config = dict(
    qk_norm=False,
    extras=['capped logits'],
    lr_head=0.0123,
    schedule='wsd',
)
Below are experts of layer 5 (counted from 0) of a mixture-of-experts language model. Rows are named gate (a neuron's input weights, with its number), up (a neuron's input weights, with its number), down (a neuron's output weights, with its number) and show model dimensions 0-127. Each number is 128 + 24 x the weight over its row's rms, rounded and kept within 0 to 255. Numbers have three digits each.
Before each expert's rows: "comes after" lists some tokens at least twice as common just before its tokens as in all text. This comes from a sample of Wikipedia text that the model never trained on. Tokens count by the router's weight.

# expert 13
comes after: "\n", ")", " =", " Born", "-", ":"
gate0:103122117072143135114127146135119131114154084173150111102119164118170154138172107139140157145109146121141175131157129171121155117128142145095122059163147110118138120148151108137153129146106116209141113133116157115142105130110130134103171111174153151140128092136121139129112104123096107108079089142126105129138109153125085138157166133144112158152114129128103148125129165151151138094135
up0:127108088128163077140160108100149107157128127131176118126136153145120121086118112103150099110083149119086140102143138095115095135150138137148184173115146162130117162109102081095088130120106111133078094085115131148129131138140138105126111174123146154127093106099102130160147126158104152138153146126116159062112135146122115105124087100123123151131150159122130141129121140120120158112101
down0:140143139077103131089090158116178128123165135087156145152118112146126143112127097139099133112091148115158156153152139136095138118123133116117100137165126111124089140158075155143141128098112104141160127100153145093132170112131120164129156137167115096130121109124154130121142091120083161100120120114123106138116119116099086160136138175135092173115073104154127134149116126111088130115080
gate1:119097155139160138129126130123123154116117125168162115084130099103125150115114171173131132108126134144141171105145119132121099137084115129115101127106144116127133106104141107114126129128088095147106144119142138137115134115088130200092128112158127134158149068134136129120135156133103125140095101146145123139156098121125079118090115129126097140043088136123179100177133105153138161146104
up1:134087166126144138141108096159135132150088105143165098116093143140116160038117177168118103106134132127115169129125109147144148144093108136109115143111107120116109147121126119122116112131113118153113163131113117116126115147108147163113112143164136106140131102140155120099140152121099126126161103143133129100141084141102087120119138150120072150098083150151173140179137127184130171116118
down1:175143088169115130151146120111142116169130124130120109121116160145113094134147121142108112138125147086133152144096124139160135143145135079125110102152134086126132167089109122136107145113139097102075135148104156146156134109147131136113136147117156168118118139154106145118152095149143187177155144113085073136140078124132116135124140113123122155096117118131162146099097155091099102102186
gate2:147102111114119118119110137100137123146140125069088107126165088121135144187121104140127135113108114093102100130129113159129116149129159148143091136098127141155120129135110157092136115125131150145162107089153075139129153117109167086144092117136063123076118170117146128108127131154127173142117164151115154131109189086143155119110125101133113134107124154149112139128130086123124165168123
up2:136113135148139131081138131145114142119143144163166204123117189136143118089108131140163128103120111144174125139137131110125100139145108135140133161194126142093151139119135080113105154110149149116133149098077143148145170158148109150111126144150169128157107119150104132105127101114127095147103137155055156141142120151123116141159097116114130119152126120110110137164125132152139108076112
down2:177134142145140090181106126111130127109134145111109095103134170095156132123148117134089137111123087079125151108161077098144144162155117105130100161140145145107148103134106154105142123146125117169124105131158166141141107128164101113112094145138094132093116102143111134140152167149126096119119088180115154146148133087134130079132132089129112143150119146111134131099155163112078139130167
gate3:099085166145127141151090128143122119127111111142097154086139132124126143133157100154097116134142152093123126117148129117141114175128120151118129120106140145160111118139125188146127155127103122149089143102148164177120104128124132133126126119120114099129112117084162102108090068125141150109139110146114101106157166157103165112105168115117092178136106158118102106141112092171098064106117
up3:134062174151108122156103130122136132094125135118110131098115110126130122168158107136116156140153161157154100095139116125136084132156133129092108127122103118130102118126105149131166139140125131105165135121187163182132128095085122134140138143083104129115128137074148121108101082124132132125102176141086136166118141113095166139151129129108127144113155166145094144122148153117133079158086
down3:121139130095144117137117131170138129131128099144143097107102092162162123153143141115088131141098129159131104113069180123105163165157132123109126128087112134150145141149127139125168121141114118107145136140111124086121144147126093119089150085122098157124129161161162115128138149106096108118136114185152109101117103103125102128119143060158149138125131140143133177063124112102162101157130
gate4:142107095136142119135165140145123136134134102147184091133109130132095122162171154107176110137126148201149123115108128168131114112144139171163107132126140075162127123117166139103103103125128149089178094114139111139124098152158117146145157135143135136140135115152140123164155103088083145133160162112129150098124137129160165134101093127105128079164129112154107137127096152129115104146122
up4:116111116070165137100117158116139133157110122099133177138084098138130091140109149162151143108160086123147129142149111134131121140126116134160131118110132157168088111136100112155117150135145099123144153135122131112114149096118117129114113147126099132099151125058135093138166117185113144146129124130164123137147139118073137093057172109103137176144117116147149150106148086122122133142155
down4:149134138168135093132128121164142153141111149155143112152112110150131167184152142103123156137075135119142147153117126164112111095133123140105112133148149087130143125144143167114124130145114125111092126114134141134126085143120166139104139121130122093084168158116124125165089114091141130141143109130117166112136134181111088179183132146154085125102075115106136106145096153126152134181096

# expert 68
comes after: " to", " a", " the", " and", " was", " an"
gate0:175130106101099097147079125100086108133109153124102106129115136114093113134101133116172160108120101108112109119121160130089122126176134150160154122134102137129135169060164112148154140158148134157114148126111142122164134125113163142133150142105162156106125141121157119123127140089147118128127125149083142091098179137109098128132065163129106146107121158136137141090095121108079135128143
up0:130153145097120098092082080105113142097105153127139111099170127163135124116081141130113142124145132106117157105132106092123114150110105147101175118122150154106135143121079135119165138148093090114139108135100128149098146115087130131126165155142165153120169150114106118130088077101129145096125111126069133152131128111099134166126098151071110151096149122109138105135087129109106128139147
down0:113099168129124124144123177138118126105120141128110105179132117158161136153119126136114121154147124158114065109102109130130123122164149096182097103134122147150160112109140118122169103155094103102144146137106105139133131075144113116085137139137107144112142130116086131137157169115099102082129149132144172138129141155110097107126102134160120176117109185133178118126084103150141099156121
gate1:115110110114073153109098140142133176107146121156130158129125127152089118171094053148145138138128108134132114134109179134126149126119129111115138071093148121163103145124086137134122155123115125143142114171078147135130122108149147083126128154131108089154149138158157114128094164142168109141102132071113109105145109146096146110157110123144141153156171125122154121141157140106141095107121
up1:122114090079107164114122137164126145107118093126132168114132125140100079152085072116098133119149066112135134112126158115116161123163126139156156129122159114126101180135117098149143149147116127134120149142121103172122110093124125143084154127139118139170181163125128152153071125137145136140109114121148154096134177132141117133140117108140120183161166150110110119125097117105137102120148
down1:126130094113114139158085144131088164131114142111124122106103146124112136158157147173140114155108131148123098143097119146074091114124057147117150153155154109076135122174155127085095129128133141126150126112164109103054132119117133130145107133148105095125146080104104128175080114106145132166154150097133148122131130133137139110127129138157112148117130131176122144125117110131146146082114
gate2:140110170110144118161119152128163152102117102121127133150140105130123146153177141109143125100129086121127110181123135157176062124117165157105155100146123143135139106097130104104117129154147173109124082159139117119164122139142109131123144127116107165129084126137166158152095129105123116153108119110109116127116146131107141114127154119132117085139151155131135084170066160103097086093152
up2:170106169119124111137153146169135173135134086103111119107091100137118143166137170093133153119138087104171093117079102148116109145117175135157170137147117155148147149119150139128154109119124126125155108141147119156160119129130127147161102188110096159125114101151143134172152119117126095135118172134126153122116138125160113131155140102138072119123098147114145137121074112148157104130162
down2:113115192122193082100124136133088150168108180136110147128145131164123137104143125111135108124128144111125096115119124177095152111147150171097148133160111176130118105141133091115087132112124149122125144158162113095127116125122091166165134139113121079115113131081144145119084105125115116149161113117120118123150153102164155141143156125113145157084114105128130129100118095163099131138148
gate3:152141084123110149117102107108111187121144113147121099158086104122121120130105132090130151147129160133161125121146117149119131105148129081093131156115110094096134169190123142129134137137129139141147151113105143155106102147131084113130128132129133080124144142064142111179135149122125156117104139078120136130122138125128130133077118159161097104104132092137144109157073103168143154088151
up3:149135083105134144134085151086128147144165136111110083178106137109123148149150135087146186108090141111146124144109151138133116101114116074122121106153156110138132127133139149120142148093152114138121156172160136118102122121116073132162167145138123140131126112098128141167140171139087145133108131139126121145170131138092076160126127161178105142119177124145103111123114141162092144137147
down3:148166124153125109079069110150084164128132127137135140130124143111110121123096167126173121139092107126132084125157107084121063092168128109125124125108130114143125143112133153134126115115144091172131153145128141144166099113154136135177166119141113132149128133106144140128137141194131154103098140112167123108129144126081114106112171153147121122131172159131114108080102088130120138119140
gate4:151132138128170122162119138124114126116095192151144132104109154155107160081148142075111131082171125116179153138114107113106092150130134121145117181139121162133123148125126128135156173122092149135177126107111082124087113185146125178130113095133139109134130121126112129133107138142119102166137119101114142132131133113118112167121115152147134106117115081133169131077108119126148146139086
up4:131108145128164140148117148093090146101118178157131119131136152136118139090166140091130174105147128116166138116106117072115100176125127122153133199139155148154156128124126090147165178115114141127178124129126117094145134125130139173138110116112133135100112149117125118174136129153134105163141139131130140143135121065113107158106109160141098117112130090169145128104113082142144130138087
down4:102143137123129119110138098106099096141127133084173117147157097094127067131134134131109149196103149134114114102109133122122147150115111158110097113120159143182146123148129116098144153127157153167162111137118140132115133127149131144110098088094179169087150135142141127118173118146156121112148113119075107061166099134124138141120142088130119141130161122138139122141138131124124188116113

# expert 119
comes after: " the", " (", "-", "3", "5", "4"
gate0:144080139119166153123135141064130121090099152104130121116141124144107115133126112167142130074143142093131120142132101118123167125137167107143126147101140155169149125144095136122139128155105140142091095167122137138086153157117128144153140095107112106122127155092162112169132136153078197134151151109154140109127134164101080112104133131166131111134177134091156151104158147129121130112127
up0:165169125108121143174124149121117093088166120131156138139111116127152122156144112143117093125148106141122123122143190136119159147102101099153100150091132122127140130119101128148123144115149142165166154134117081126135151152128127135131111080140145138139121106156110147152117194147112119113115165125152104142050142095137161070122114129144132098112125101080090068137135123140120121135130
down0:149129098160107146176114136161156123125126136123112141127094128126133121129148144114120157139134090131127131112143089141094124124141088158137107172140127151117111148173173145123120120136123104091096125142113132140127138144144134144116083183098133091073067137084112087113143135093169100173111152134139117121155124134156121137140150119142103107117115132125137170162166174116132086182096
gate1:153103116148112134127084108126154103144138108150118124126143130143117108198144140155119134135093133122066147114154103085108116117118132094122190107112123131135106117152133138112180122140128123122092118118123118121111106172082091111148097131149100178087140102079168139118096131115135075132085132121107100116156150114137111160092109108128115176150148140131126129092121170102115137122124
up1:088140148089122110139113131112125127112110117132109117126155166090132088071104124118154158145138100127191086151119133107132167105131111112137123118159139109102133098120103099141155122144094134113137112168128126071138121122147149113108145112146147150117120152151127121130146127177200151097123105111185168144140103151142094093142124148175162101119094157160153112118115128126125140137099
down1:136093133134123135147120083135129151153156169128167192114113149139133131186163146139085142164099156130137136093136124106145099104122123095101134107115115113196151136107150116147107107123091142108099113099151182147110101131148092148150115138137135180117140139111168127159141102125138159180119110124106135135126115113116146177129133139099173162134129119136108097140116117107108114130089
gate2:154163153108116096111120136134081092119124124094159111113142115144157126090155168102128112104112097118101124137160154144143174122104166138128108126146155123119147105144133144133171129122138102067101133119124135162140093112145114135128106155131135164123083176093140152108092129177125153144150123104100161150177143112094116123132078109132124150152116118160135162111129119126061140153147
up2:098125107164148115094137135114148132093132060172126181115142092129142127104152138113133131164068122140149094102129134115160131083096141171105123102108133109140118150178124141149118147180094083124126112111128128158151144129171131123139109108163134166113139151109144139102130157130144131109145119090130094108168151161143138073108130109146165123113129120099122109134105101151137158111146
down2:147139132125157115123085143152127127090159126150105149124142125081079134138133119167132105119108086119127155163120119147155175142152102115096120114153098124141105124144105105173127129165103167162114097135120135121088146129158141143142093149100135140069125148136128084112064132130135170163118110126143173095104143144107138136156119128114107121070164123124119106132160149101162163126140
gate3:137116071104159161113129134120112153173070130102089116123143141163183147132127123114144159105168101134123100116147111113116143130128162133143098161075122136142189136088141181119153094093113110088126123113164131140169124116091115149144146150134120141134116098125121138147146126112097117151160148102106160125174141094134153167143139157098127160143144118155106104109116131113118115143108
up3:159096081118180163127095164104136111137133132115108118121163111165175171142124114135136159110176130107163113083116121107114160112143171144116136141112120108120143117081104148142143122167139143074113091130177106136174125122160108111106108129145127157133108124094115151138129124157088155131137130142121140153134145104160123149113177146110130162149099133111095129124150163102131140169164
down3:154073162165128111145083140161139130121141163109144122105168134144134139135089130124101124156150109100110136099152166126141117109132089166140145121116169149156125143127169127115102169081118157148164157120062135135136144173155129124128141144095136113125138171150104166110102149113148120132135129140131147141149106108133162128065157112121121099142146171177119136134144127148110162157146
gate4:150099163119119087100101109098164105144117148122140104163129129088127158154106127164081152133150108081095125107138118128131145150144116129068134121161107098121153131113097108094155110163150138115104132166130133115126190136142134146145119107171134098160106118102127116102107143112094082133121139149147099133131117117115115135121132152140177176158173122131150147131177160136097093113116
up4:154079199146108094081142089142108132167127129140149122111128119153113139123125130160148103125132176125093081099139126119178106099139120102152115128128108135107159138114091108133146079128140108124115104160116143146158122183124154132100120120106161137151099118120143140123126142119168144122174108107123138115104087135139111106127112108116136157188160138109170144102116091149092137148103
down4:132143135185090126144088141100149109134097150144135135169134130083142161102159120112147153113132114125173151131092104152136173142123174096104093151106109133125165081103138116153103144166177122142140152111137132112103145109162117152119163114129154123125135137114117157119150114160118104057132171099186153151139129093154148131158109139152118119099127118134110158132116139120119127113160

# expert 106
comes after: ",", " was", " the", " and", "==", " He"
gate0:157104129108102130112094177108112141204147093119164131135106181135118098140124142120146097141114131103147127169144157142086124123099146137130128128138108104167129144102164135114139101096127133095172127157104132126177108142128093125109127101147174106114096134153163134111107100128157106139161114152124127119133155138152149122131113139133143142149088101171151098135083165100104119182120
up0:108137107162078143115171101107166118065130151140113112140143135148093152142118092138095145117172136119116160139133127093156124128131104130104121167094132174100154105126121118151144156135113127183147139133114126128086156132168139095106149157118079093120157113085121135139125189149163136113096133140134108150129080135133130124082132110140115109139143116131143126111178106129126120083153
down0:119157122102162138144123134141098143168100117117109091146103116120135090126113190135134140107117109184097098123133115167137119105124109082132114093134094140153113119146141140109144141121122124092120131118134151105118099109130125128134126110159141134134123162164172150097150112088114124082141129073133141135070168156117114160198124143157124133140114104118122110170130093131102104179092
gate1:158096126092136183112104082161149114078098146124116184101145146110147134134130085115103120093154103134165119115142139126146136141177144106130161091120103112104144105155091085117109148114131123141123154171119142112129147119096096137134127168142116115150138138103121135122100113078154108110099102102112106123139137090147138138121141155136152134127205106102158106118162154128144132156110
up1:174116110114149165097090090135117138120104137147122145129132158115131117118126127106126139082137110107169152126164112097143101143122131135108170096115160126094128127144131105134156124175140142140119147159122167078141096128111097151114134155096076151177138091150138141118091120072127104098110138083133095121104144119132131124113132151137113167150163107104111121127189134137122107098182
down1:143138120124110147126098144123095147149113054113157127126118106145085117160124129138111105129114123114084143137156108140113157133082127121117146110157116159166128126137158137046127144111145115134096130098117115152140169165127143132128169174121145136124089110133138122119134106185088097135173157129116098105105102142121123154106155118038118112137124150142131127141135104120115150141114
gate2:169115153138122130101137106140125150144082115093168128139145121127123156125090165100148148136070130123150079100127130173131125161118129151148131136160108140101068152170149134091117106123105113148117150141148158118142172095155144143154125140093115098121123122110110161118130129127149124130146093080111157121135098154114132106178120117075108159165135080154124118161110136104153147107102
up2:121126155099149134132084158123105144154097131118170124127130108107108144095104131079149134208116117088089121145089145179103117162099112169151106143168110116155128102127119145113138122156146098123089103138123149117113126117155135137088131080115098139091145115146150124104096174108111141144111115126148125111067121139123113149144147096140142146170122156140168142151119160149141121117114
down2:100122159149111127077148133117131146117153151147117148124130107123150122114168150126115149091113168164119116124195151094137118160088151162103126101126178147116097153086105129129127084133123095128153193075096121093129133124114151154134121125133150132151112128144110087098143121188083131110164126130078136135118157139113101160115098141151146099100136143127122125118149137114125125134155
gate3:114130160144074141103089137116138114125182160136145141114152099100139130153099183125133087138158128137140101095085142152099173099133124123151152136150156110120149101152150095130147159138097173103134116138093143149133143124159121092132135108095082128097140130134158132142138137139168124140096107129130108090126106173140118101105119105082151089116148131135129156146097110113139152093077
up3:137148122136158082118134144070139124141090119178137128140120120150128159112135079115175111123149107147131160158111147105129102144070131163117121112111133184116118152118099131154100098129136135179101081112161134125128141140096134152133136123153139094172119162164142106107103134141095154122134145108128085113111134131123161126134085147176141127127126104133196135113162141140092132120151
down3:124129107164075120104133160107141148137138111092147130141161139116151118122103154131087131139089139145117150109134144152093116092169163139095155155138097078159098112167168102135144127109112097118128188122118111161075143136141101116108166126155124120125155157120136129124098131118139126092124139157128123113166111127155107101135153128098156147144136208094098111105140091111115109136124
gate4:104116137143101138107134135117113139100130094139098151138141147132147072139120110187145148132103137108126077124158137106147127077154145097070147114114116103170132104159152147122138143133082130130133172115125108098124118148149150112166081140119137095097107148143117157130095129119170101115151104172121078112166129114118113099158085106134139132141165097143155136099140110135080143104132
up4:151175100135133108157109156079168091135139117097123111161120106089135130140110165080108107127130081156137123135134102150109135177106125130137123148150125124128099132099123111105164122133181090131089112143131122125133134132134108105049149130126095124116139130131108122119138148156090163134108107108111175150129124136114122125120177127159114081104136148147145089153145166130114169137084
down4:079125093128101140107164127154092124089102115143100135139142139101140099140075157133125138166085143097126088120117109104137142099134150133103166155099142103154128134146125115127132102137078134137139124129116102087155122125103129119155126130130135129076094156203105127104129111154137125106161117118139113138170043118126162114121123138154140124122153113165118157106122121167114146128159

# expert 107
comes after: "\n", ".", " |", ")", "==", ")."
gate0:137138146097117082133128133145134123145136111106120062124153148139144126105101108165148117096137122150114115108164106109138110115158085132130137153121166231154115142103125130084127118129111117154081104125138096160147136131105150110134131054159092128122115168153161124156139127122142130134151128129135174087149178143135132122117136137126109116116135155102140158086125148150114131146122
up0:120071112143121176116148148110100153131114149137106184101114133129115129130139145113135135168133100078123114126125142153100118164089147131137094119130120043122123116141134112148165142138109113090140162154150135103142110129143120159129152150110119176118090090114127138098149173153111099122160092111064095121136086109128115143163137116113128143122145119111143134126139150102172103096124
down0:152137109148152111118123086144124135127145150122176134133122123178119151114110144122123125166110115127146113199127113121109118105125153121146185169134137120136101145152111134156099128122136099129083114157162132132146088118094150107104095161167143121141133134089114122189129144072132113091116134115127171149149130086141076172122130103105116135144140145090165125147136167115150165146111
gate1:138121144141155151068112107095139109130083126216102103113110128152146095130128146123085149083143134211124142129122135110162123155111075123139171113104126172133141128097138105127096104129124112145107151123181106104130122132089139166108138119123139104112112117109122103129124148142132139145117132146172142143119089176123171106124148150118140120143106117116117150098139142131127157122140
up1:120129097106126088150175149145132118091126145087133137110118111106108125131121131113166128155097086072143145097120159151118143094171182129126132156122142101084120120153136103137136118145079147112117121151074152159144135130151125060146120121152143161126118123166134133134142125083120100131148134103095173105146199102133118149138127129142154128148141145140143121137097145143113080113124
down1:068090076138140140115115155135117112101177155141118134073099130117076105101135136144137117095123154121103103114133112135158068147135114129160126118095151174102131126130156128109072116154137119137105082118104119152133155149126141101131142108108115149111121136117101107131105121102112073181135148110141140149136111114130169096101127126169139125095097140155111132091142119133094091110132
gate2:127138131123153107143137116135132162129112124134154135120124140138116105192163122129137119109127144172114114096117120108111134139172123141127108143124149106168109123115141133104109131129080099109120155161163107128130151112116163092135149084105132123108137187140135107164088057125138168140126136118098126157103186138171129161187172124132147109134167129091149111166125128141129169101155
up2:114132136102081161170123132161133133123138111125117091148123159122132167171130099126156069123130155112165087100091102086136140150113092153126093113131126141168120112144117117130111138109136123134154121210105101083113125130152132077120095102103110101149132129126177158136144047157112122125121114148102109139149146149142137170133154123122139122140146108110118147143132101141134132122127
down2:172103134111123095103128121131132155136119163114099149125114151138130128111078104115118129114119135121151107104131119118137061151143150077104119158150114154123104127121149138117117124120146112160130129108079109103094090130134179151102140154154153133146126100098113132137155149179111103140142156192119165110127132084151155126143103093126136136155080074154089108142154145091117099116107
gate3:109109148142117142153159114116149137114145115107153155119144110134145119164113114119131129124144171099192087126121131115138079107135128114127103103110150122127124118145136146132147165133118150124191117131125100071108153116135119102123114062096136129121139107135142143140104052159100117105102138137111125133088125145118143134122112125144156119120131140122159128122063116133098136083040
up3:143188129123162097097112168146115122148097149167114111146129110114106134107147149125129138104115075169108172131118135140105154132113124126104139128138116135129143128155139116128152110130134102110109143113136160184133107131130184205142147151168146145115124133117104137092164168116149108125134135114154151134136152117125127138182149136123105104112115138106121122105193133087137134165194
down3:148123101098125152095188084092106109129143111144096138141125167097117092096144127154094141130104114082092129170150113167119081137116156112143122119151175106107123097147142127123160124125132117179145134099108114139130125131131174144115103132132152120111101124085117112116126128107165109023158144159112144103136120131143136140139115136128116151129114141109146096143107134094103118134123
gate4:137146132104080147118068141107111131141122155131110115108084093111124127141119121119134117103167106120149106135148135113111149128093090121120138111095123116135095129187130139184110113125142110137133102133166131134124111132083098119118175130124092090181161097082142152148150082140118133115130086132133125143201142112118117132120124118118150094118057104130132103147135106137146154134161
up4:129164135083094135106109103109125116139135115134106099134099093136119124105147111103139105116143104112150133150113104158102156110114091147129146087134117116171123129168112156184117122147146079126152116152183123118102132119108129150148145148123089095147156107090125134150209116177110142139135106123128139134160143124145140150122114147147167118122089123135127100175137111129163159165183
down4:120107128093118091123139134112110156106137136121119116106108121093099095128157155162136141124129096109111136107112116164135121096112113116130124152104181153155085140124143118112122123137118161106117150152138155102140144117118148138138127162106130115142131122115078113102162129223146176149108086143128137082153122080096125088137149147101120110119092141139136127153176104114087124092178

# expert 50
comes after: " the", " to", " a", " and", " his", "s"
gate0:128136122143141135143119168161121100123106137167126123181098111101120124101112160116118175151147149188134114169098139100156132135069114139123161141103120115139121125156124137109125149131136161123096125075141129134105123148120090151164138151147096111150134099104146149122146109142143116102104113132148170172093113109159146149156089140142153103148132108155130158109066100077141136098101
up0:123087085119141148081129121152098138133132143165157175132109154128112119112090154117073151161133157204141123139115130106147155133075105135127157104126128154142134124106115116132140115125138110080095125086117106102123144142109098149158126158151083140136150133108144145121149137128170119105112144114159149116138149154130135154174131181114130137155108165147127112190111119124153161115113
down0:155141170140148180145103131099149101115079144111089166150123123107115142098125097145116131141148135090119134112105141090155149137138143144137096177143160158143154153126149149125113152114125128084149115141102105105135150113145093115166113091084171142144111150153122157153117114138137133147119139148075080145128088135178117130098155128084105106122139111129128129099104128063124122121153
gate1:153128145131128091118110144140108100158107096134103145112121127138105149106133120142133177094159101130130103116141103099135116133150083098163118179138149156156113138129160127111145173134167202101138113134147193148094129109131120149159124173104125160120123105109126135153130127109112140099195145124165101130112103101149105143115114112121079122136105151155143165109110128159163121133104
up1:147142103107145061121124146128110149142151119131110149103148154145112133099101152134150167111132134123125107127175121096163125132158093103159141147127153117155103131117116119149130168134181202095140086122136193123105133106136117178166135163111117164162129096131116136150139093123113130097191125144123119089129099092134156151135116119130099104135115125116134153123145094150129134156126
down1:152147125137082139163137117154157135161136078141117134164151146170099123150147113111130150158146137123153146118081119120114180130124144136124133124116135123117097139138092142136151147102160155117187090109126147107104136180160168129154144107170145131107098137131152125137092124169106093143137106136139124100150090190139120095144161097091150139108146109128097171093109135124115150095124
gate2:202125163119121109103098130132110128161121138140137131124125176139107097163094144114154184144129127137134135093094129111113119121125133096149103189137105119086108147159127160172074139126135116143103145139116110118134119143122122150115121159092147077084098108160120124143184106127131141121115141123103123151144092112091130130127115146081111129102074103124108139104118158176123136138122
up2:165137136126158089088088140084133140125117113141159153104121154126131087138110139135162195147114154148119119146100131101133115097107136123146123133155114140136108127150150106140099111133142091158120132139110137086118149149099121166126099157138108091122106102164092107140144129132133121105130144111131142166121121127118146184072151132108164080116062097135155115155130147175143115154086
down2:068139191134130154122131146087118148120155145082117147111140178152155148125176099127181055133108126105131142101157171143143138137168100168098146106132111118129159119132137125139099131128121167109107144108105128125110112117144103117150148125088163098143128138133146151133068148103118152135135115131087131140106152126132131106106094106130144131128167142101123117122091139091127158111103
gate3:123114123105109131092157137098166162127115095141107154153140126130130114132097148125090147087142145104158141173119129169162131146104100100131111149127182147175121143132119124148158101157073115124146128104113142161154073157111158160160155140135108116144098173102147107061136102127128124132148102139131119118139135109104136130104147138088148095138099093140164135118138122068146115113134
up3:153172102174150148142102103142138113133140168127158120109105144113128125111144088126175098168152123153100128087119127096117101136167172118132170077104106121068136108076141099121077133111155159134078132139117148092128146119130117126127107140132132123148161100133123099184115191139128134130129126105138121123129136119145140110154105077171119110146142146124112127148121143140101122158120
down3:085120131126117160132093139107121134154170112137145127110148141116127125081098181107126151105148127158110119168133093140088094141125065104106119107087088115156140132123111111143119129157160100144145123129128156165136087188119134131156146109113143119148114132098139147092144156122146133141155126160129130152172192144121117150127139133135142149145110116184114140145144114111158133159067
gate4:154110126135100156103107157138135117161136083111166109107109136112098140095094119097071152106096125133131122123097113152161135108156116135107184144132160174127125145200116120124143133127116122110130140117143132153146159105126147127117119162165140117151085139161134126141149137096173155149174098164143147132150121105165139092104165109156111188128135133117147122176152114114104123116129
up4:161104150131139146106134136129149120137104102123143157139104084107092159152126127096159118119129115139116097105161106130109162097107123156156141143138134167104105147179125119149113112146121121073123150086139153128178163086135105102155108146110121122086096177145138156147147139155159139143134138147124161149111115155146137100110109087183109188124107159100117139167128085120132132134150
down4:152151136114118106118083146138122112132140120072131113119127094109112122150118169109090168059105182111116099112117141140111149174095110135093135111119087133087125128150128124135157117136116166051115110135149102123105112114108146151159135121125145169163137102120123130144130141115122138128137191104132109139118166167110114147116128140151113134114156172130127106135122138147141078140080